Below are experts of layer 9 (counted from 0) of a mixture-of-experts language model. Rows are named up (a neuron's input weights, with its number) and show model dimensions 0-127. Each number is 200 + 30 x the weight over its row's rms, rounded and kept within 0 to 999.
Before each expert's rows: a language model's description of what the expert responds to. This comes from a sample of Wikipedia text that the model never trained on.

# expert 18
Opening pieces of Latin genus, species and author names in species lists and taxoboxes, such as Lem, Sch, Oberthür.
up0,183,148,174,224,264,228,203,223,180,212,204,155,174,143,153,213,197,197,235,206,174,188,186,182,211,182,191,251,219,220,233,197,223,227,216,193,210,254,214,157,182,174,172,214,190,173,177,235,207,218,179,149,242,168,207,218,222,198,265,212,217,197,160,202,147,191,215,218,236,176,220,172,193,225,174,282,232,177,241,221,245,176,161,213,193,219,216,227,196,254,242,167,200,184,195,243,185,122,190,229,218,223,248,203,182,212,166,186,132,184,209,224,193,228,179,188,210,226,170,219,246,223,257,160,198,141,216,185

# expert 58
First letter or letters of a word at the start of a line, cell or parenthesis, in tables, headings and lineups, such as E(insle), C(ircassian), F(ullback).
up5,228,186,253,170,160,206,197,166,185,248,200,156,247,164,292,163,191,185,201,203,194,188,245,153,221,182,169,155,175,198,162,206,179,242,228,188,214,152,222,226,165,155,238,165,211,206,186,204,201,208,209,195,245,228,226,250,238,171,241,186,181,148,204,203,200,214,207,224,222,237,200,209,182,154,183,191,244,264,199,182,211,218,226,206,240,237,179,195,220,188,219,196,157,231,208,185,192,223,192,160,252,176,196,214,195,256,254,209,223,205,212,274,218,155,213,200,205,225,162,192,125,186,209,175,151,197,184,208

# expert 36
Nouns for time spans and months, such as season, week, period, summer, December, October, often after in or the.
up0,192,183,227,244,200,174,231,223,186,202,215,214,214,193,232,175,205,272,244,196,178,184,216,168,202,206,150,160,221,179,218,150,244,178,165,230,149,198,156,161,194,204,162,179,197,182,234,226,204,192,207,234,211,201,206,203,190,191,202,233,222,214,239,265,205,219,210,225,182,85,155,204,195,228,189,218,221,247,212,234,182,203,195,155,208,164,178,160,192,243,225,216,244,143,148,163,220,206,218,169,181,192,234,182,219,180,192,202,204,262,188,206,231,211,195,156,108,172,172,199,236,197,167,206,196,252,203,179

# expert 57
Closing quotation marks after song or work titles, plus closing brackets and instrument words like guitar, bass, drums, vocals.
up0,217,215,206,188,229,186,147,134,248,193,168,189,242,198,195,209,230,215,179,195,177,188,176,211,175,183,167,201,209,195,197,211,119,223,237,191,188,168,183,179,178,181,204,223,168,167,147,188,199,235,220,197,161,214,171,201,141,196,195,198,222,199,212,188,218,178,160,243,210,258,234,208,194,217,254,174,153,208,156,208,189,179,125,233,213,204,183,236,142,227,166,183,184,221,209,224,226,130,151,226,204,184,207,195,227,186,172,185,191,224,287,189,234,237,222,223,270,230,190,245,203,189,218,156,201,251,218,235

# expert 34
First piece of capitalized words, titles, acronyms and brand names, especially Latin-prefix stems like Conc(erto), Rep(ublic), Exp, Comp, and letters inside HBO.
up3,144,197,245,210,183,196,152,202,207,231,194,217,199,184,252,167,225,221,208,207,197,277,160,138,238,209,203,175,202,170,226,184,192,199,186,153,216,221,243,235,170,178,176,163,212,155,194,179,217,215,230,161,192,202,195,180,237,208,156,170,181,269,209,189,220,208,227,237,189,178,228,221,162,156,195,144,144,234,189,204,221,224,148,190,193,165,213,195,207,208,195,207,208,187,259,205,214,244,206,204,204,211,268,242,211,241,196,191,205,174,143,201,219,214,268,190,256,188,215,176,229,204,196,211,186,285,185,251

# expert 22
Commas ending an introductory phrase or clause, and subordinators that open clauses, such as when, where, which, because, although, that.
up2,155,135,178,194,211,178,190,192,209,219,218,211,184,207,164,185,205,189,157,188,207,230,203,186,179,229,205,185,202,214,217,239,165,198,214,186,194,189,243,228,210,194,210,209,195,197,251,232,218,215,181,228,173,204,154,215,227,191,246,220,107,177,191,240,203,187,149,197,133,181,175,211,236,225,221,233,208,191,227,228,158,225,232,204,163,194,277,172,244,174,152,184,243,222,154,190,227,254,165,203,167,192,213,237,212,270,189,124,155,202,212,196,226,169,240,208,182,207,208,174,189,235,186,207,256,202,123,211

# expert 35
Nouns naming a field, role or institution before a suffix or head noun, such as center field-er, off-ensive coordinator, art, law, police.
up0,235,224,232,180,180,169,171,233,226,222,226,220,232,189,233,161,155,184,209,206,158,203,183,242,196,207,232,184,224,221,277,233,261,202,278,215,199,233,173,140,164,240,218,186,184,191,174,250,197,145,229,221,234,233,195,162,244,193,193,233,211,174,217,210,215,206,175,179,183,229,206,204,161,141,168,221,210,237,187,164,224,192,157,194,213,216,207,187,181,136,250,163,170,300,151,188,238,209,186,180,202,213,201,225,167,199,211,174,258,205,206,210,223,241,197,188,212,229,196,205,203,176,163,184,180,168,188,214

# expert 3
Pipe characters and short cell values in markdown tables, especially separator rows and football squad positions like FW, MF, GK.
up3,194,195,225,208,208,200,213,174,257,135,195,218,221,214,190,210,209,194,193,211,193,139,205,217,192,185,211,240,221,191,153,178,197,185,172,281,180,269,186,160,204,204,270,165,175,244,216,190,156,178,205,199,207,143,203,217,169,177,197,212,196,153,208,201,224,201,225,187,170,216,209,182,200,181,310,162,189,210,205,114,246,164,196,208,197,207,182,187,196,159,213,181,173,214,229,219,146,205,244,181,154,220,239,191,202,258,188,199,193,211,227,195,207,193,188,148,159,214,206,141,238,222,247,177,192,187,199,244

# expert 11
Plural suffixes and plural nouns ending a noun phrase, often after numbers or "other", such as -s, -ations, members, games.
up3,288,206,153,163,170,189,229,194,148,173,238,161,212,224,208,235,198,222,158,193,218,214,219,224,239,216,201,234,171,232,211,148,172,198,165,204,219,198,235,221,228,222,246,239,225,189,181,188,210,178,200,162,142,222,212,170,195,181,242,203,172,190,190,182,194,189,139,232,246,194,253,198,164,181,214,212,163,235,144,241,230,218,217,203,276,236,224,151,180,173,200,173,183,222,200,183,172,241,142,179,197,210,242,249,180,220,143,198,176,191,257,218,203,177,197,207,234,249,162,208,191,214,179,223,226,165,210,199

# expert 1
Country and team names inside sports and results tables, numbers in table cells, and the prefix anti or non, e.g. Antilles, anti-gun, Finland.
up0,182,207,214,179,164,151,220,198,202,181,232,219,182,154,210,228,196,207,159,163,224,214,152,190,198,201,216,227,210,215,171,253,223,210,204,165,187,187,209,195,253,257,197,173,206,256,203,238,194,199,243,221,231,188,159,198,214,233,196,211,250,223,148,152,296,177,210,225,220,136,172,151,239,237,202,162,230,229,204,229,197,226,213,168,197,246,209,205,196,172,157,206,212,222,174,173,182,269,228,197,201,223,193,147,200,144,228,232,242,220,192,255,210,186,175,185,248,235,159,232,183,183,152,189,222,203,232,177

# expert 38
Pipes, zeros and capital country or team codes inside statistics tables, e.g. ENG, USA, GBR, CAN, plus stray abbreviation pieces.
up3,210,231,191,218,252,247,232,221,136,248,215,187,197,214,175,182,245,228,207,182,242,186,154,187,186,172,226,183,230,209,195,203,197,198,162,189,185,186,159,189,200,219,234,193,195,200,201,220,209,240,231,254,171,215,266,231,163,210,168,170,230,175,180,211,181,154,202,176,133,191,179,169,195,209,171,159,159,187,212,206,207,200,137,174,193,202,220,213,250,201,272,241,207,174,195,171,189,199,231,264,241,202,216,191,264,149,178,199,152,182,171,235,182,210,187,230,203,216,128,274,179,197,221,178,250,214,184,192

# expert 45
Double line breaks ending a sentence or table before a new heading or paragraph, plus some label words like name, Episode, Genus.
up0,221,229,218,192,160,210,240,202,204,172,204,251,174,214,219,229,191,182,149,231,204,214,209,223,182,172,191,239,215,223,181,189,187,248,205,185,238,182,238,152,198,163,221,237,260,198,123,204,237,189,177,191,215,211,211,204,189,158,199,205,174,148,159,218,166,140,190,205,197,202,230,215,228,246,213,149,234,277,194,269,204,231,208,127,206,199,180,198,224,239,139,133,219,171,232,166,198,204,165,208,232,155,203,205,231,175,145,199,155,200,219,230,193,207,215,187,154,198,193,221,199,237,180,214,223,177,195,148